config.yaml
normalize_top_k: true
lr_router: 0.000524
init_std_up: 0.0409
init_std_down: 0.0409
batch_tokens: 131072
train_tokens: 1102000000
Below are experts of layer 2 (counted from 0) of a mixture-of-experts language model. Rows are named up (a neuron's input weights, with its number), down (a neuron's output weights, with its number) and show model dimensions 80-119. Each number is 128 + 32 x the weight over its row's rms, rounded and kept within 0 to 255. Numbers have three digits each.
Before each expert's rows: "comes before" lists some tokens at least twice as common just after its tokens as in all text; "mostly gets" lists some tokens that are sent to it at least half of the time. This comes from a sample of Wikipedia text that the model never trained on. Tokens count by the router's weight.

# expert 39
comes before: "| ", "|", "-", "The", "- ", "==="
mostly gets: "\n\n", "\n", "== See also ==", "==See also==", " Location in", "=="
up0:185086140087156176092150087115160123131049136119110093137148100094116088164102129121163172093116149086129112185109181129
down0:094151150151154038143129082105077099161095097123123166177104152156140107157113156141082139194177171142181127168173081108
up1:144118206111185155087136106129195124194128154136155174106141141077126133091110191126146144155135114141091142196166148146
down1:090092145078156128140128143134072123168082204122174178175160126105173083109110162094106179139114144103120096188192159149
up2:099122120104108159150070117115107105066109171148135178100091151086134126180125188161146116119165130117056140112122053123
down2:070096133160158171119068145145159192140184132121112143158124145101108130084142140111198083148170046097096128138120155177
up3:185076139074120117102104102147140134114155209093156142163129118140143105148112119140168171100123124169229059155125145130
down3:160110201148052167137168089076114159162113113114079044145125121134112132125050143134121130099155159120124115146124120182
up4:107117130079100182109099092132198110084142199144112139116146090115101095143126166042165151172135147125128117122148134138
down4:148144148169131164213094139124053138147120121125124094150073086073105063103139099198164124115097130090110116196127123143
up5:150109139111139187126154133219112122073124093115064155096156124133086060144149062119108136141195060084108138092162124129
down5:140146158158161118126174105161157168134130146155144115143159144148109089160120109133157124168104082137160192113106157136
up6:147090066137154147130112104149108157123136133157107084190191131091092162090043117104078123181135119160201127139138116085
down6:082162135121195164134112180100131152154158141149154140127119084138104126112139167128111124076124154133053122117153148144
up7:158153082179149157101108096096135167105156158172165079083146099135128131170143101205141105131161114111118118151097121108
down7:133155165086098121096155118174167078147150171119154130101132220125158130121111139127129148122118112178087137086160127128
up8:145083127144183091131143108080131152158139106114070158103124110126102073146135159074115100159150092103113189121149150099
down8:121046115121123096146117133166153109157135162113127100165099127076126109166133204131101087100109127114101061194112109130
up9:137142064079200144167145058110174162138176086116094110173118171110157144141078099137126115153173064142125097139120143120
down9:084143108118189162137149141052136171107123103109157117103066128128119103158134054157140137128176108150118103085137138136
up10:124058158159174161112100086137168145166168119155138128169167147138152146131143142135130118149142084104108060128158115083
down10:096083100109163180152061106244183102162104099147123106193174132072142119114098120110144139121139139103108103162131177070

# expert 48
comes before: "| ", "- ", "-", "|", "|  |", "- • Total: "
mostly gets: "\n", "), Japanese", "    ", "- Authority:", "     -", "| Bronze"
up0:156072134154099154100147126138138055092071092128101168120219139142140112193091167103169089132154140141180161102184155084
down0:133087094140106162100146162098124160108134122175121160191154146131125136147137090097133124202062137084167133095150110142
up1:106122147154121120144115155119078190133068112151157123163069169117120125099153184137130165131108155113102172105112034156
down1:119116190109130115098110117127129104146119118136107198074155120142096128170129137107118089134148157178141157070144174147
up2:103135080128151179134131031145105133122084136122131110102145160099108174153151152128125131147094132147047142105093150121
down2:165140090177150077125109138173129075127149075092163157085123086086165148117179165121092194103102107150107146143184118122
up3:115117126080144186109039138151098183090060094138116104195129170153107070105161167117181108113104125100134182086177141114
down3:126094126173130153114150123134160130195099096133122103126127150086156099122142091119140111127126074110177130151066147129
up4:157101119155095109115071119149098134114091159094154137151147108132147148186151155138079162157137078147108138152170109105
down4:082117126155160157114176156135134129094187162159109141126098163127115118132152090115142154154090146123119166127146241123
up5:098167143152130111095096075165193144137123202090132101111121133111126099129202117119103125134114097136081096156062116111
down5:138099213177178125096203110188167118124136182105171140134077153145098181113135140153093165133181075091108128085149148107
up6:131117134151156082107143138131154156125144115126063178128126095121066146129145106159131150153151139134050136114098183130
down6:100148158093135141064092184181131075078118146120175167092104146159087067096164162126111150150149122079098128170129105112
up7:028096136119093127165108108139085113124069078091125105116155102111095186126084136166124162129121135108119110155126184087
down7:115123126132115073155150167129096121117112125105095115151107062148118118197087063199106148180177140166102163180103116130
up8:158191083118104080138185092132089153118114154102100075094117068134109134182155139126140063148118148154100157082142122150
down8:142073139118134092096102116185104077120088141115132184056089189095153136137110149135114180078172160064124141178095093158
up9:088153150160130152142120232105074066088133145104134124140160097124117156077141079114137107151146120150134114167103090055
down9:096107126077102062133129154152189128125122068086208155104166076115110145125131129135138141176117106116125138123136170083
up10:163152138169114160156157141124122153176139177203102120145105102138130142096093113121133175157154100167191118132155123173
down10:175108099142113162122107194102124099123111117132152111148116134159137168164094117152127131103098118168152122107121116126

# expert 52
comes before: " | ", "; ", "0", ".", " |", "–"
mostly gets: "0", " He was", " again", ") 🔨 | ", "1", " Stadium | "
up0:101110168110153087166120171189093099083135157091124132144152139142166132147142102088102175142174069132156133166106158132
down0:110139107146108137104133126121072127071162150116102138149156132175161117157162089081143170200151141161120168110117147134
up1:126199147067154144142150132128059129168135125146152100162139148173151137153097071182126159187132129173155072137107108147
down1:116127185171151149146128195155088196132138183138137145157114165076196136130129067095102135063158125168118114079162129107
up2:168113124165151173179093123120079148090105094112132132137138140123101078157132119130138110138113120062173110140106053120
down2:125139106155141077132089125169138123103125120141122138095068125085153137183143121091043115096117142131166166125121110118
up3:121186180176127147127093088077098179115175156128162059137131100084130123118176162102192126157140113145094129130130112134
down3:129152152108185143116061098121093112120125078134118146043109154120141123131214141093164147077120110106168105103110146137
up4:164129144080113129171110138103122138090105149146201128093148204096106126127176126160180104163110115123101097064090094127
down4:138146120094144095113114083137152157105120128142191052110164180157113101107135102120114128078135110121151150118118132173
up5:096116127128049157176116105092122069148171156112115101133186121102176098136127124130173135098136123100102074087108104153
down5:191151136123156129140146148158127050101138124099089117111144139179149050134143115143119158125125097136161141192159128173
up6:209152147160157180091114125114091079062104159078116139138135134069093155099170117176128134109123067102108158211105088134
down6:170134104110084135094129123097161152110072130158119118073098191134151109152098121185193060116159149113180094146107136103
up7:139143126172139172087148091129132101143128120153177163153073131120159132162129140125111074080185117143092123105085094072
down7:151146127092171156121164139149108093178152116120119155116113100098180107083136053108137142177115155120115106132100162192
up8:128182072097140129073156098146117121103130110158100161099142147122173199156111106163192122136125129161183179125086132123
down8:108116176126072103125122137132141147150111126108109154100093132135133128134129046123125084150098120077112125120185136113
up9:178135157179122146153124145101137127136147141102151087143163125033106168125134150182134114066135139132073095121093153095
down9:114095116127140098149117137096197171117197145108135204147094117120111058146140135147105077109110130134070129121093147119
up10:158141155153131152118125109129150136078113190125196156127116153148152107106157129116107136127114080189086145113082124184
down10:113165130097150158131103163113140137126097123180155150148106116121089142086144078144127101095141152119092088123130167156

# expert 53
comes before: "\n", "0", "1", "2", "3", "4"
mostly gets: " | ", "| ", " |", "|", " |  |", ") |"
up0:134188131145138138193113147129078109146091138139178128148125077106116158140137175088090108131115074073169098137129202111
down0:131171174075119133117109134142167138142077119128145108115136189111131109101085104140118153121103091102108142185064114139
up1:128122116047063119095116092091162162138166093117098138116146134133150086112144176073140086134117081127168139194141126168
down1:146154177186165148131132169151104151065073143115109077128112158137076138155115113195116180100137136159107092065143156099
up2:139113105120153086121144114127150091122130089119170119108099130085090155120135125104182155153158073188169086160122077082
down2:189092131079117112139161134178074158109111130130132093106124141143147123119112113122100177117111115095144107119113224145
up3:166148082125203151104090091100098114085112111116088113104148108120148100095122129114054132131131094088140147117095144149
down3:112114156120121136115046149102137156126121120094133109075108146119140168126133130118150160243115133083119142128161114087
up4:093139118157178137127101169151134153138077121123158102150138103126107108112065096137081092076148111135149166178131130123
down4:186090160197070119124118125153165085127204141114091103134083133133100113137119158106163082201116178129190103138132074157
up5:150081210142092075112098132109134107140142148171128099074118130136136148120096086169125107124146156126176113171164147149
down5:127114112126178141172057166110111144206139183132131136162114088153121155151125136117163108148147120091095106109140122144
up6:161112153136084120115096202175144139095123146166142138136150146116147142087118208175133137170124088100141155110089179200
down6:120125090110134098143127168122140140093134119155119075077146109140101096191128087111094119106138082117119103127101044132
up7:128119072110133106088166160151118138150191094156122104123167149160127100119123159162137153123109177159145104160158154081
down7:085178164160122150219060109138187130120130114110085149132125056127142131172162091107133146130113121129070103146084169125
up8:119081135115180121141124201125136149103122119082126163119130146056149082155082193106168121115153164081162122137190094126
down8:081078094112124145098114172172184149152136091106083126117127076070150153148161108142146112140119122147135120173166097176
up9:131110131145140117091150088102071129139108110103115117107151118113080160104098125173116117094151090161154082114090068156
down9:139123131132207075105122164098156120122181149084165091112230155116126117131115119151162196115120055197144118106128078145
up10:148099099065159109152123134159110181074146148090157139140165175163153148124099147112150094124115136150144170140076128151
down10:106103052138139130124161077123142122101146197123112145118092194129132146142084122157145138122129088173161140218137090094

# expert 58
comes before: "\n", " | ", "\\", " % | ±% |", " % |", "3"
mostly gets: " | November ", "\" |", "| October ", " | February ", " | Free |", " | \"T"
up0:167146195194128155153136119164167054091057154147080184164129085153159141210090119159112164154187070117139126215168110144
down0:130140107103185118127032133124121160133106112142121074120126118106152207155165162116146091089133178099109188128120153163
up1:188111092137104107142083125144073150060151101179091132106070157113140128122179131101133123174162086146026111121087119122
down1:089087129110077175100119134112155113142144137142146174093090181147157084111130095183159146127129092126157193132185097121
up2:117156167144183086075128115124133081181106182094142119122184144108134127138123126116094050185179104150149164082055147102
down2:146152116082146115102144113122104112144159138133141141141178079090111099192208173129093114105128136169120128176122159074
up3:090164176150092130070112075131108099148089095082145129134151162138147159112110150123109126130072135127177156144109107113
down3:090131126162141074162143173103109144155106156118143114197096191137143120117147147141126124124116166075162147137178096120
up4:138127174177111142133050119106062136139116090203119178130096165166142104153151145122125139053164142120176104096079130118
down4:114111098144113162146070102147136150136110089160138167092115197104167130144143135150097126118114162105102186164089115116
up5:146178170126086083133134114112103068084187151117104098081121174084126131151157105127139149135135095144164155164100112134
down5:112100147161128140110108095171087105164099135068064157142204121144129139143120110103194111145119138145074150116085143140
up6:131146109100118146099118152168102060105101064127116138124112126104144134171085116069143146136104113069184073213138151113
down6:087080147106132090094074156094124151093121181130182160139149185132067091156132189179114159119131151137154150124137165184
up7:148182125166163092092142120123165142082219146162120123134155184108048066101113147173152103096143181106149183117102134195
down7:108125102152120159130063135088107079119143107089085137128186123128054113096170122100149085063163111105138099149096169133
up8:188160152149122154165114098155159146044110109108160149135137060096164112082161093084109171101179125138170114106121104169
down8:096155068094111152120097078142149117087113118083110169099129090172120110111058120158078087173090117155207113086095075134
up9:058105073154096160136149128132118103210108104106199121107148117165159128126156153187094096120118119177143062135095146100
down9:144127168111102159165140124174163091162101124130119064113122137146081175131147148087092106164147101109106115132144109115
up10:117139109103151091118123156098151088152147200112161088141093075117119159145082110154135115164100144132146174106139142092
down10:141096115132157124201125061080093109099121124148117159096172159095167137139124104131147136067141127116071144160069129174

# expert 31
comes before: "\n\n", "\n", "=", "The", "===", "=="
mostly gets: "\n\n", "===", " =", "==", "=", " =="
up0:176086170143056163159107173135145131137106089131096133158180126048123108128084162104160078130141080122161103133143148086
down0:160118139083127127130083065125083150119143183136094126118116134087115130155114141111137145090052144082111106097099111139
up1:092182142073171154114144118080119159134108151115109104205113175151133126088177134123161157095136125121081141111090111068
down1:119157148140092075103111106168096095133146108126084146116119128096130125081154175144153099132122114168095171124075128118
up2:074105147111166197164152117098132111131122097103154183082146156115129097129103089074162114107118150155145137108125143097
down2:111150177165073172134155132126095141077175179159145126159162134110186132152120182109113083118209183093097123162120142141
up3:212095115107115065127148130092161133076204160160101130144107072088137134150122135177047104123176149133139115126151145147
down3:109164145157081127159093100157111070128096087137159060134137131152119083132101141091137128092124085115158101143129165093
up4:117134114137094071148135143094146163012152115124172136159110049128087160115122092144093113154193120145099182143135177164
down4:213171183118131161137162163136164129139128148149138134090074103162220144119092126097190124095115095139131097076083116152
up5:130134150156155113169132111098103162116082225132063137110108162105159103134140113188103105089151130109118106069159113098
down5:096072108144061137116129129183140116154166094116137178175173128178094159095101153073174115143129149134106128144094168066
up6:148109129135100155136192154154117074109177165110113096126094118080161124183151094138077120068124112166160134095111135135
down6:151149115113123099144156110128092121156148132141139134130147148076139098176127143146164166114119127085169159093099147144
up7:063168167168142060102139086119166115098162131081169173049120109107179116113141140127150174108152159133124102104115176140
down7:101081140136175138183074133171137185170096157178083116174149101080109137157058140124190120089156195104103184137102124115
up8:174099166105095152133164106168146107081102168026136059075104172143149150104134127153070123155145090110101160106107154169
down8:172130142151065124093111131127084131085172093138116114110163127103129144143161164128068138102183127167160091091108088091
up9:121103167205140095139171161073086116075115098132107159169117121086096090172122131118141079091093134053164123105142124181
down9:138152124053122153106138134191171146151107159170143134060153101096156124074120133158163105147176144178078150189140149127
up10:163172153093072140056124095112150141169069123165121148085097108117080125087096091127148132118174155122159132170126131112
down10:102152155176063090209126149170147133109109133127157074162161134159161128113188084065089160158055054144090103145110133068